{
  "activation": "geglu",
  "moe_layers": [1, 2, 3, 4, 5, 6, 7, 8, 9],
  "router_score": "sigmoid",
  "routed_scale": 2.83,
  "init_std_router": 0.0116,
  "optimizer": "adamw",
  "beta1": 0.9,
  "batch_tokens": [65536, 131072],
  "seq_len": 256,
  "steps": 5950,
  "dataset": "wikipedia_en"
}
Below are experts of layer 6 (counted from 0) of a mixture-of-experts language model. Rows are named router (the router's row for the expert) and show model dimensions 0-127. Each number is 128 + 24 x the weight over its row's rms, rounded and kept within 0 to 255. Numbers have three digits each.
After each expert's rows: "raises" lists some tokens whose logits its average output raises strongly, later layers aside. This comes from a sample of Wikipedia text that the model never trained on.

# expert 11
router:177141148119104111146149122135122116121118156134111084103124154125102174141137100152131077136119130143107139150128137131114099146191154156109117124128146160141145137129162133167114109139137137114134131152142145138121120142102142143162135111124140133104147130113189107116155135147160186140131120126152123095169123153102149120100116102142152141030135115192130120091165105100132113096119
raises: "y ", ", ", "ke ", ". ", "; ", "-"

# expert 6
router:155152168113076078159146114147120093147153098139123120092138118131077143119135129140127104135140160122147136130112151120122121134194115153113142140126158145174111133127156104144122134140134137101138135137158149141133123156121152139157117089144156132131136059118169112113143147150152134146151130087131123114149113148083078124138119103120121125033144140171119123085120131142112118129164
raises: "en", "en ", "a ", "ur", "ure", "o"

# expert 2
router:142179154104108122136139114127142119138132130139098121100126092133079142170151098151111110105150127140162162130129151128111138120162142129106106135102114150156155092102136157131115139152115142132155108107117125170151090122138164155110144143065177092169155119131170120124169123137122152145147167105102119162136118154126107130118142137130131145081122096193147161077131099119177120133122
raises: "& ", "− ", "vs", "and "

# expert 183
router:142132118126146129135118144139157177134109111182121121078122131167079159161136118153111099092084081164139144108106126082094136120220133133113121122157105181152117110125145127173134154142114159147135129138149144156119141105166119156142098133104146145135165100129175146108121147126123137131119119129131106141143148103118100120114147135129149107078124106133131137085144112102142132145100
raises: "ag", "ings", "ings ", "ord ", "ages", "age "

# expert 87
router:127170099119126151110108138119118084124135151194140143136136178142121116135135129134149153123138102153134132137133173120125137138231114152125119128092147160184110084134151126155115151133133143146113102139124111147113120129138121137119167129156147118125116119166117115100156118117116167119108130130119073132135104166108169146158164148107150166088147137185132149137155135127130162123151
raises: "ing ", "ed ", "ed", "ations ", "ably ", "ing"

# expert 194
router:164193128147101164137143136140143146118143124152105110100133148148102117129137122134088081094102102141128125147140147119103098141154119171129103162089159168147120095142148150167128117080144142116135122100138083133107132163134140141170158160103173130143146108119154110073140146142142164114135162119139133128151148148121112119118147165100104147054141109129120132086118109103165131134133
raises: "into ", "to ", "|"

# expert 189
router:112120127124147120138159149119106148132129097145155120105103122149104128178144099160104117088151112136138142135142126098120140146222130168104126151139113152171158086149121128162152160119082143126144162144138109161150116135131148123149127131124163155135158098144181123148117120132116137118149129131095132145157141140123109099131131153067111120051148142189131131097131127110147119148128
raises: "in", "io", "el "

# expert 255
router:134167135124089123146137098129142140133141113126099119096129115142108145163150108141122111111159115128166163118152151128115127139169144125106112141102128156153148075118138168139107141141098155133152119117110106186156118131123182147128130149077194114165169111133161109142158116149134146130151180106108124156129134135121113122123150139141133121090128118195135150065134111104186121127118
raises: "Jr", "atives", "− ", "mother", "family", "Sr"

# expert 3
router:131137125118129127109133114147132132116132148148121122111128156159118136158122106126123120131133118188167157144149125100124112129225151146115094136145122180161161120125152127160102173109136166155103101136136103158165108142133124129169132125113156108163155093085170134111195130152128164108108142120110122141137129121134127143151151110148174105117114122123110127080152110076163117125123
raises: "abor", "amp", "ag", "use"

# expert 49
router:136121149072118147090148148136158139152128097132124158142092135111077151139159107129074123084141111183165146115107116088134158124214116145069130107143121134139146115125162117143134150133129142141140131134138136169138126158120134118140094128135165121114148091115150122097116166158120155154127159112108119162154129149128149122135133099093128111066111134142162124089120128101148124139133
raises: "ally ", "in ", "ly "

# expert 242
router:128203131093106124101112164122091114118136159150110139147118157148084174166159115119135138109142110156138174126129153061127121153206126157139137140136138171140149092101143121117113134148121149133117138141147083128151121163124127142128132144100179122124144113130159129135199155147109128118119138121107106120143134124120150126153155154107115130128138128163150136097106133097172113101116
raises: " ", "erous ", "—", "ropical ", "— "

# expert 211
router:144193159119077130150141166121136134151143138124118132089132140141094150151150083165091084087137086154162129155125149145123119142197114167141092112123143126155116091142120125147129155119118131152135127122129135113120123131109161127156138143083163119120158115076136106140131131154130154161130142093108088149166113107114148112111145101110163131112129097164117159090163123113133130099150
raises: "- ", "| ", "|---|---|---|---", "|---|---|---|", "either ", "|---|---|---|---|"

# expert 51
router:126137112080109132141160119128125097146112124130122132125169148154120117163143134141114118143133128156147150147135118126135137156245128153116142159090125164170129078102131176120110137134128165165118140124130113151171113162171150150109141119086148116126155109117133127151157133159133182131170164125110108153120129152155134118161135098118151117092125128166128118126139142095146132096139
raises: "el", "es", "en"

# expert 208
router:122201139120110101146144107132138109146123153187111168124133133161121139136150097137121085095152132132151145118102162119141109162175094179100114120123097121138152087136131148183115157147147160118139123126144139158135117178119113153149118158094161152141117107146148155127156156146146176110145120105133108133131143134118129096140103138143126102077140102137122117076105117144166087116117
raises: "and ", "in ", "to ", "each ", "into ", "at "

# expert 72
router:113143174106120153123127164118130139144113138138135146090140142155094108137106123113120131111162113162133155108165120058112127158173107176139141150108108153125135112113155144165154171142142124107124137131138146108126134151137133139151131129135143133141119099123156111095155153175154169168097153108127136127118127117107136100115119148079123143024133132171168124130140125102128147087146
raises: "ist", "ists ", "ists", "ist ", "ized", "is"

# expert 228
router:140176123114143152090135133117151099094136126132113145121141114106122164147150074130117104116117089171173162114114163116119106143185158137129125110128105152139112101118153102130103168148138158132121112136146082141128094133122129151125142113099180116138155101128121137130184139179112126143119138073101128158154139157131123124143107140096137147112145140207133149108143127115183141100126
raises: "ways", "aking ", "to ", "by ", "via ", "±% "

# expert 166
router:149129140105122127101140139139159134084094145153108110101157149144110150151129099115116137117156114165176129144116133121102102177185121143107105172127154123161130098103143109152114151171103142143157114130149083095132109148119118140140118132117143146148147115111148141097193112184134164157135158093129125145158114163125139118125120142109112150081146144143111111118194111096170118119152
raises: ". ", ".", "р", " ", "\n\n"

# expert 81
router:150174163111116143110143127153146162128108120191116134122129152128081167161107143132119122099132113142156119135122155115122125159164120174108137159117161145139111101111123155126135130146128148128119131107115120111143163149142149157162137129115148119182130098116143131113195135172171145147130145122113119158125116117159106110118166097111171121062162134194146138132156131114161103107156
raises: "nd ", "rd ", "ged ", "ty ", "consecutive ", "ising "

# expert 215
router:125163114086101111117175146135150104123119142132133131114150134137113179122154107132121110108121127188147161156138170107102081137132119168111101122115141127148150103085156114136117136137120136143160129138120141132171119135133152156129160134086178131130163054118139146087135137128114154152141128107109128158150116108110134134170139121107161106058100114177129155111148128111114127115176
raises: "area", "same ", "rest ", "greatest ", "entire ", "original "

# expert 149
router:115215154123118111141104129123124112131106136176110137098155156146112148146173121149104086114141111166150135103104143126118121160169160188097117132134132140152144087136122131155123157117135143085113121124125106160110107142126148127149149145084148133119144103154126129106150118164143176135147121122133103132100129150128126116122122160102149141082113104152131113061105131132198101120138
raises: "in ", "away ", "there ", "into ", "there", "with "

# expert 220
router:104170137124107127135196153141140125125138121172116106106130150145074161129144119145107124096155084154137132138137178132144093143191120182108106159110153162161099143138132120130098142145127146147166138128137114143119126160128127151164150151133155124139147087092139155159158123186149146143129129103130109149119120120127126144150116134103147130074133154157140136119172095114155123090162
raises: "tory ", "area", "|"

# expert 33
router:148166123105142153130172126146130110122092117134086127145123167121108143163089079127119125145184114169138138147149119089088129164172128137123105163115131166149122092109151118170092149157141149114136113129137110099171144149153130137133131160150139127108165109128149118107154144165132150148114154124129111153155136140149124142127138120106110141042131130193144155108153122138155132105154
raises: "— ", "fully ", "|---|---|", " ", ", ", "."

# expert 79
router:133166156114115143106139133127123116123090131167095128102125172162078169140133130136114122116146125149140126145146187130102137178178141162138110147136174143118130111111138131123152135138140123101132147110109107110151147172144127156165128119085185123167141100115140151114180113162159170142162150106107138163148131124130131136130176109139164134062143123169119138129146122128136096109140
raises: ".", "include", "aceae", "edi", "ari"

# expert 32
router:133202122109137124139139110144106104122097154139108130089125138114073147142130078136125108123179110152129119137095108084110078165192114157120124139110155152176139121111149133162136142147145144146173144116144140110157140156139126101137129144144127131109176133110150100098141141173143161124153124115118148142138104135166112125150152110117138142078110111168130122122163120082166132109149
raises: ", ", "\n\n", ": ", "\n", "==", ". "

# expert 232
router:109168137072127117138147140156136118103128138181138101116134110148107107183146120131114135130133116169169128143139122084135115148188137171104137116133139179143139122116123126142135144152158168128124110152114094092145144152104137099130137135140174144124149126126125123074132161164132139128156123162136118140147126151150136122150125125089137153056157097184129116119167144132173103103153
raises: ", ", ". ", ".", ": ", "; ", "\n\n"

# expert 91
router:120175170123126123113163110139111118148146128142062134114117096119102120147129113128109120111157141129160159131120155123086112134155139150131119140122112130168146072080145151149126133119094150147149113128111143133155104143142152147136120140102166102134144083111197130101142131141158160139136198117111108147162123131115105125128151145110143157059132103183125157090122131121153152110118
raises: "(", "(\"", "– ", "\""

# expert 78
router:123200134111104115135121136130122116094129119160129121110175150165080160114176113155106094124137100165162124124108133120129103173160166173100108136120127129134138086133128142158126162107118136102113114107115087141113106142132159146140129122096155130124153082151142129113148120138147166135132120123146110130126137150140131128130150153106118138073091133132133114045101125122198116137148
raises: "him ", "up ", "them ", "into ", "his ", "her "

# expert 93
router:149186143120094116100143153127148139113158127172098123097133129127089155141137107121115130099158123147157135137121165129136130156184127125118122148121155115154125132111155177157154123141137183145131118131127102116157141155111126132160127117101154110156176105122133150104181093126117123143096172087109141135131120142119100146122151101091150129077163151170112129085181100125162128099139
raises: "ap ", "ash ", "an "

# expert 236
router:141157106089106141110164154123136120106137146118163175117147153152139146123165124109156104126166127137188137116149129115122101155213097163100137135116157139136095104098141138102157136151084157098129124150092114117121107153172130153127128135118151110169174132098140145139139131168137130098133132114134101151129131155140106153147145130135120113090112141153109171115109128103154101088174
raises: "ter", "ter ", "ts", "on ", "ten ", "ok"

# expert 52
router:090202158107131132127149137125164097116133107159133134093130119171112167158175129100132106095139158144135155112128138115123071139184144134139135134117142140161143117117134136156167151145157117137133143128179124127160118133164145113173155137134139126108152102108144139128192156105108158087133167092121117162122115137142127135168151104108135136087139112144158141099154125102146127098147
raises: "the ", "her ", "his "

# expert 8
router:137152118091120125161182123151131134124118115119121141098141138174099152160144123138109084087171096129172150135140154117127124130153142139116109153091139135140133105132140159131113143133111141134167128118136075167158095153137167154157117163090169132152176124132170153134148125146128160132171144119130116149124135141094112100125138153145114126071126106174128146073127117098186128120116
raises: "career", "himself", "wrote ", "composed ", "wrote", "ely "

# expert 157
router:143188155101141134148163123123149106129118114134126131114120139118067139195146096103152099095117122153148154106104193090134110140154135158088113123096135136111125134102158137137116126112116128130150133133120102115122102151165160119163118155111153132151150122106152113128163150158130125152150165132104095137134154119098132147146142143065113122053104082139129107118130121093144107113119
raises: "are ", "were ", "• ", "(", "/ "

# expert 193
router:133186132126123121117108129142134108110147115161073124103130145113084139117141110146104148119121112149148163129162170135091136148167083156136097138128139167158136109112168127182122151114119132141145117100125126154126118144150154157125148164128173106143148086099166097119170090154127151095161177097128164159130129138114098101109150116115127138073133149146132174097097111125135115123124
raises: "of ", "on ", "during ", "before ", "after ", "in "

# expert 145
router:132167168084110108153129140110147127111120133118095138099156137156074121124156138125123092105125093136170164130136177123122112174174112151104113119095129144151143112125121159146095165127113127138107119137115092139167142138100140121144102149126156087147144085133145198095170132137103137151140166136138087145121137116118116147113146117146140119066122119160137155094182119143129130126147
raises: "an ", "the ", "a ", "where ", "hand ", "to "

# expert 239
router:140187137080135152132138127120139103093103127117105151073099111097111136168175120125121087109104149150151154130145127081113109175191112154123140118124117155163137104119155135186136151115143143136108111119140102146165133138134133108132105157097168104141132143122164147099159152133120133110116127103136111107143129131145133145162132119124161152095111134189138127098115136077176113133111
raises: "\n", "\n\n", "d ", "ister ", ") ", "."

# expert 231
router:114144133112113148095147153149158131111124106115145135098119090136124150109126138144133075127150133142135123145108161112129086133178130123106141140096180154133100074088159119173128155151151096137150155099155100091163147132149135140106141145132143136137156105140162119121179137153129157166141120105129126125111162118124135097132157132104104114033122114170124123127157108136176128112141
raises: "s", "s ", "g ", "\n", ", ", "ns"

# expert 111
router:141174133121135122121160163141127112118096115152122133127171116135069142150106090123131118146138112186166177090116092117109159098203116131114143116095179165168096100115144117123166146134125140126129091136120122111141155155161105181139131167119146128123140092127126145118146108124125138161097137127137122132149118131122147104172137144088135144063133110144135129090136117131151130118109
raises: "ings", "ings ", "-"

# expert 5
router:153174163099108161129160115151135100109127150145078102098133126156086142140145114127115131110114129172138156118136179095128118136192127142155129115116169163125147145123120139127127123154106136170124150142110130130155140156132126136163122120093181116116190085101138151128188119183147162148114105116108124153163148150108138142138122112115124135087143155160114136123168137128152097125135
raises: "or ", "who ", "entitled ", "by "

# expert 176
router:133214135118080136161124131129117115120079145150124129132107152136110143131198108153119110124143098153147171143096149113128149167166166184108136113116124145113126104137134150139128164108108140130104115126137081152138065139118144133127155137093173136121130110137128130132130151147117136139137136112099116130107102128115114109132175128113143138051103141134086113084135113127146117150149
raises: "for ", "to ", "on ", "until ", "into "

# expert 230
router:139206129087121130114174141111149077120087119137102135090107105138125121179164105125128093108102142131140136137151139072127108157181104162109114147107103157144132101108158129146125133125137140114135126111134121160134096140161135144129119133105141119162147103129159111100147153159146143155121141084118110153127114145126100102169144122068126140108157122174143149083145114098134096127116
raises: "\n\n", "= ", "|", "Singles ", "\n"

# expert 182
router:141177158131073126146138128123127140125129134137118147093118189148074140146140125145099094110133090150154147138152157144110118138188101179133102118117165138166112092135150130159141138133119148142126147156125121126149136147113153147134139147075158117135171101106166084126123124143138163136113138097099065131138116087105154110127135117131180127110116122180132153092152129111131132116137
raises: "- ", "whose ", "who ", "life", "|---|---|---|---", "which "

# expert 86
router:126189124127105146127142138148167122122145119151074139121119156124136130122140102122129140121139121168150125139114128117060080160164131136143110189130126154130129083110137121152142185104132124136160118168119098171127139125142123119149136142134179090130160103106158108106164111163142144132152135094139132127178142138107141110146135094116137150089130113175140160094116141068146116113133
raises: "of ", "ce", "ited", "down ", "onto ", "for "

# expert 58
router:139203138113110172128160151109143141126143155126133130118129143137119140180124085136111084086113121139144177129154164100125150147198150127123109134118111160124109115138138162155140163118136115130137129099126149142148142159137131144137118115092202122120150132070137155128121131122144142141118151077118103138171109119141148132124139103121152153103094101177135140081144147106136101113122
raises: "itive ", "Binomial ", "Medal ", "ful ", "Date", "Location"

# expert 83
router:135155159123115158105146112170137123087130164159114101110140116103099178122121118135127107098124083184142132120117153148111122153170126142141114139107136155138124116115136097140113145148117185153152122126165085122117095132141124161151160139098177115149165110118116109112188114167122146133102150082131109174166126139121109119122113161110124131099118146192147154106138112111156120092124
raises: "anding ", "ately ", "ately", ".), ", "wide ", "taining "

# expert 206
router:136143111110121109115111164136118122087091149149136134130130140149147128130144118104133123146132135156131128122160185131085108134229148179103086118126134163137149099089139168125117140116115139134116115123116119144117117137151123132139140167091128098161168073124128115138179134198134148135141122111119100139161149132129121117137126108120152123083177096126120163118154138085124118122152
raises: "ts", "th", "x"

# expert 159
router:136132133108135152120175135165138096099135165143120126117137150125124162134119071147141103117161100174141171136117152116122114159196162152141116126122143137158123137107161096125136156156125186143158135157152075105127095139112121164138135134099170135154170100140140119098166150151113139135143118088125117143139118131108120104127119162116152122108127122201143146108181110114137127110114
raises: "); ", "away ", "up "

# expert 65
router:141136132086087121105124114131103133102099132171104117095144129124116170152115112114114119126152104126168119150119151124111087178177102145132102154104168140127124084093182112174134116160129121181153133145148121124118111126132157152122130156109150124121166099132150116150190130140130138127168158115122115124150119142138127114113115149112141124082121126151096108108157114078189119118173
raises: " ", "r", "n", "t", "c"

# expert 108
router:155203159142123138132172175133128146124134153166111115110128130145097140176159119149131099106112132135161125127173146144111118163222167151105139135113144144134129153120147126136109151129137125111155129146103111145120116107137160141129088137113210129120145118111132097122115125110165141130145122128133103128166144127123121131153156119131151150108105098131142167085127144093144115078114
raises: "Notable ", "Major ", "Binomial ", "Preceded ", "year ", "First "

# expert 17
router:106198108130145159124142143141111113115144166156078125099083113127092143124127110122128126128171128155123155154144161140132109147169140159130109119112128167147113114103143148157137133101154131131151122121139131156135133119143133133145133157117171098138144071092169110112161140143142163120131162077126148108176152177142121117132134137111111141050153126144123135085103128132169154103133
raises: "in ", "with ", "it "

# expert 46
router:120200174099089139153167123138134123125114125131101163137143114128118156181136121123112109101154104158171165131133168077104120106183131177126125146125128143122123072121142118155151125145110132151156123098136092182138109154128122114138127138100135106152127103139166102128125167163132154148099153130117144125121115110130108114139138099117142131110102125181166136072142145133143109109139
raises: "There ", "After ", "They ", "Following ", "During ", "While "

# expert 240
router:153129134083109138155139129142132132140092117121136149118116146130107160165154107135084106116157092147139152116109134117131111152193139131086159153112126145148131096131133116151103145136137102126134141109161100111173135142148159132161146143100142157107131116117120098135113144130108188130155158124106104158160087127116148107133106124107130140021140154179161121095152115106137128121115
raises: ".", ", ", "1 ", "is ", "; "

# expert 103
router:145124121087119116126180158167111107109118131166144126119149140133128174128098132109138101081159104161156147114157148136127148158201132165128109170117137129137120120113151148155127141128132194157173121132159083150144074151151145147133119142112124134144174112124133134122173138140134143117139143109133115150161139143123116088107126134112139100081130125183154153098158112119154127098145
raises: ")\" ", "ly ", "): ", "istic ", "ized ", "ened "

# expert 210
router:133194142090134165143165122127127104101147114140100109105138104114106115147147091140147090139161115176129164121119152108089112152197158165082113108130141169152124107111172131151139152115137124119112123100161102122133136115130149127157133136111192096131139099124156097146148168121132172129132128094120106105130131160120116137129150136101158144114086116154131175117149131099150134144113
raises: "and ", "an ", "und ", "| ", "ands ", "ISBN "

# expert 175
router:127191135083110157110150122122109101108126142156079127102148121147107154128138086149088118118123133168155163108149168099103124133195144110114081134108145156120111134115137119107141151139142130129127135129120098142149118123138108134165098122078204128123152115105131147138188140188144157106122140110100139155136125141124116123152127105113134152078134140156129120136164134126117083114128
raises: "our", "aying ", "fall"

# expert 1
router:112200114121121137106148127122131127125099149153116119111109102175127139144106078154138130088119124179178125121113160142099119121202125119146107143111146160110152122113125111111125138137139140107114142132135080126139106146150114150138170113080173124110145088094145127146176133179134171113143135081102112170131110146111123126154157135103114093081143125145129129116158134101135123113119
raises: "version", "op ", "und ", "Test"

# expert 249
router:117169133135085150125159165129138137135148127190130129109168132111096131127130123105136154115156130150135153116111148108129110145203121148114163140133163137143109107116166107176114175125159148105098123150140124125169123141138146141127150147118162096115133126099140093073137155156116152165110142122129147149105111135140136131165158143118140164050148124169134175124131159154139142112137
raises: "ating ", "al", "ated", "al ", "ally", "ally "

# expert 169
router:109135128115131146144109162114105101132148129151128108099116150119121101167119104166129094089142137144125147149150171097144134134195122170130127166103147146151114059141127156151133164122103151118168136138143122129131135152131164138154150134124143124116118105123162097148142137142120123129156126123095145124122149103105139098152127146101109146038148117182145153101074132087167137140134
raises: ".", "is", "ase "

# expert 37
router:104143153089137116114143127171134108108141154146123120130118132156085129159162135113107105140118106148124102122155125093145105182196117168129124132117137145182107101088144145149141135133148152126143108121112125107164132168102139120125135133144174150130175123105151113095145164146149156111139151139141108100119137140127110128126102088115122154068126109158150142079190119108161092160133
raises: ".", ", ", ". ", "/", "-"

# expert 140
router:153158151088089148126154129133110113106122120189118111106119125122077145160124115153115128141130106124141133136136134151126152158190133167111137125111159150154112110140137124139134182161123152140133141132109134099159147158116150155136133134145158115161152131085156148098166104159111146125149143128116103164145128147155160168137171100100107164065118114179152122123178102119122107102123
raises: "-", ".", ". ", ": ", ", ", "; "

# expert 247
router:133191128104074135108142111129144124100126143115116119111107122111129136142124088147148116092108123202159138113124191075125126118191127134127096117109140160131116122130149136120119179137138123134105123139126111139114116113091114143121095127085193113134176103119135135140208118141123136128154166104151121158129127148113126148150118118123093140098149105161133133129159123106154138104118
raises: "| ", "===", "of ", "founded ", "was "

# expert 116
router:168205158077140131134141135119159127106103125131144135093137147138103165137155084123116131092138116174153153152137139094118118165136150166124131155107142144113081085116137143148120128128150106149145108139105120106128121138146151148135173131099173127119169074124145165099148138163122165125096138088128139127131106110128131117125127104132121100072129119174142160100148150089141143144144
raises: "issue", "result ", "first "

# expert 10
router:119136126118123118118146170124156128149102128165089156108116152144112114149162085107137143107120100188174146129142152080107129117213135131096097136121132140142144108121161126166133162114103153182173116138107130167127115163149139137169107152103173123162154108107154166130155136146117145136117152110113132151154144119120153144126162133131164122125137135135117134075124128112161113103153
raises: "opp", "ec", "au", "eric"

# expert 195
router:157154121096128138108140114115130128126113130165102107088129133120103174140098083136092125114138086165160159139146136117104138150180125137108141165111176129140128116081156125151153147153137104147145119097161129119138101141135139135146148130122167149155159122107149144123188110156133142155114140077119107158131097145131134131124131134100105152090117136127133139102189115106218129121135
raises: "P ", "End ", "R "

# expert 105
router:160191116086086123138133133121144112144134112146142149119136117160126129163110131129118124070167112151144166123116139083102090127187167184119106148146147145131116086128129170159123145099114154153133103126129076111139136156121168150163131152110129119133143106138152130104145164130125158128152153131155117134158142117123107108135142097110162098100137110160119158060113122114157124110125
raises: "they ", "the ", "it ", "this ", "he ", "their "

# expert 88
router:166169171135150097107172111093158151110143142130121132091137146107093135144132122144103125134136115186146167116153181097116110138200121155095121127128115155135114102123140152165143148137141162119127103144155118148121135112103105120143134112082169135098130099146133181150142168171112151138122152095123082118154110094113107109126139117142148125091107136163138143112145113110166115150117
raises: "acres ", "ability", "ability ", "ies", "victory "

# expert 26
router:115190131104131136103153141147156091129098125169114152116166146133132134115111111096117136144152104173160125136139139125112135137212114155134147148130138154190100107083143118151088152149116136157132117128110127100145152135173141137108152126162167128114147100119141095101159124150133141131136117140081149116127124142136135130141142137104128150056128154195136138114138152126119104091124
raises: ", ", "ing ", ".", ": ", "\n", "\n\n"

# expert 0
router:118175163134149136114166145142105114105133146135086133112132133125101115159147105151144103134153121123179164115126149094080118169195135141129092133128173151175118075101143159127132177098100147112120102135147135123138101141122167137159127155106167097132129119140162097137132134142139159163144143128089107121140134156108132145136163137080155129108096125175142140090143112128135141103124
raises: "etc", "and ", "than ", "festiv", "death", "wound"

# expert 225
router:144170123128137150117153109124143107084152142143093136120133120110091158151134083158117112112124089181163175132149159111126124138180141133131136089123119147136114124115149109127115149136143169136108106136150090143116080141129125154133139122102192143132161094121127124125164136180094158132120148066100107144149129163126114121127126116098128135095157144182123126105154101114186141123136
raises: "====", "==", "Singles", "ights", ")===", "Notes"

# expert 238
router:124199133107087112145129151138145129110112154169143131095132131129087142127173092163125130125154149155129153104115147110112134117184115171125085111104103143111135110122138173176140170142117162141135122117140143144159092172100140151146129102079154173130130126123134143129150139169110141137168162121108107124137152166118124135122151139106130105076110145153098124081138113158145102133128
raises: "| ", "The ", "====", "==== ", "("

# expert 29
router:151198149141145122136150128135152114128159103141089131114115134099110124178125088119101149096157096138150171132138146124095073134167126133144124173123127181182088090123133145161129162123123148148172104106104131167143133114131134158131126145103162118136143111087157133112160126136157140143152137106134112115155150162125099109111143110070123138080148115131129137084102116126129127139119
raises: "of ", "(", "am", "later", "to "

# expert 115
router:103178119108137136133146122128126113150118111183103123090107146172106164126131123112125118098147115137166142136145165140133135148206100157131079108127104160158131115150135135168106169076134125146170135122144127148153120179097116121127153150130165122111155090133114155110156134125081122144145170111135120138106115157120137109173140093131150134071118128125120133115158100099121100116135
raises: "his ", "while ", "when ", "as ", "the ", "but "

# expert 12
router:136134164093093153168137112132126131134109132180074115083141172125080160125153113132129124118137114139157156132151175151127126158177129184110097127131148148119139119120133127150145136132121139157150114142133125105184140161151155136177118149116165109144167098106129166113199132157160131155135139110118153160135124139108111127124129098154135144096127146173107145113146115121153132100153
raises: ":", ".", ". ", "entitled ", ".)", ".) "

# expert 248
router:149187155105141131140167114101159122141129145137090144114110146169089113137115099134144101105164094140136191119115164070134085137163151174098119130139138159177121103130121138141100185151143138113127128147120104126157136099092140152147131136117147106123144091142155148132159127143125169149133157123117090147140139126140107127146140101118163120067142105143125141096157129101161141133138
raises: "issue", "than ", "towards "

# expert 135
router:113143115102118098125135161160123123086109128158116150102149138154150115137149121119119109128140136135176170115147144115089111121243131143098119112103129160142126101094138147134123123109127148131137122118127126158164091153148135132122120137102145114152166128105142142144168129168127172145113178120127128138185112129131141120153171147126162109094130113157107111090141128078169126111118
raises: "ux", "ushing ", "apping "

# expert 201
router:117188123112117134141128161124128093162099137162126167100136170102123150146105132124132106130134096161161178106121134129133139116202109145127147140125134133170130128106122126140147143136090123107144124111131121168124134142127119133130164084124172080105143105108135115107212152118109124137113143139112153149188126090124147107139162115117143145066135122150154148114149121122159157145133
raises: "er", "a", "op", "aged ", "a ", "e"

# expert 39
router:125155164110127145137149180126173090110110133133113129117133150133092183147141146120106098126121092119149133108110149131123121125163146144118114115093130139132125114079191140129109131131139126148129120119099106132139127178155107116110135150120184086151138105084118139100192137142135148137107140110095116099122100115113122128121143130090118112031137114144112158120124151075127126101120
raises: "l", "ne", "re"

# expert 109
router:125195129106156137141138107138143117110150119141109120124133117132090121158167056131133088116158137128121173135123136113128108136189145154100102111124122174151123107127155131159118183143102161154138119120145145127156116122117160123129134148087197129118161094147181098125150136132131159145138130095099123144129143167130103118131124139132121131097118135164100180075145128116149138141112
raises: "|", "| ", "who ", "The ", "=="

# expert 123
router:127138165099139153112155178137155111129098127142142148114141116143131156149127106122130156106132103175166147158121140115106142184212158145133141133130142102114130099125182124128125165124103189173148103148164103117119105164154134163169125130116152117166146103097134131101162132149112137136127113100105110147169115125123123102114124142108140124071124139155149176122133106121146145130120
raises: "ied ", "ey ", "essed "

# expert 92
router:118137155095151147118184164122119142095110151149103103131126129114068146175126091144133121123127098139112119099168144105123102161179112165122131136088110131139119115123151132155116145122140165139136116081131137116152141162159141141132118123141162126129129140079136100110151132164161165138137122131126122148130112157143123119140164085108103139043096124156111157094171137126129143100167
raises: ", ", ".", ". ", "; ", "/", ": "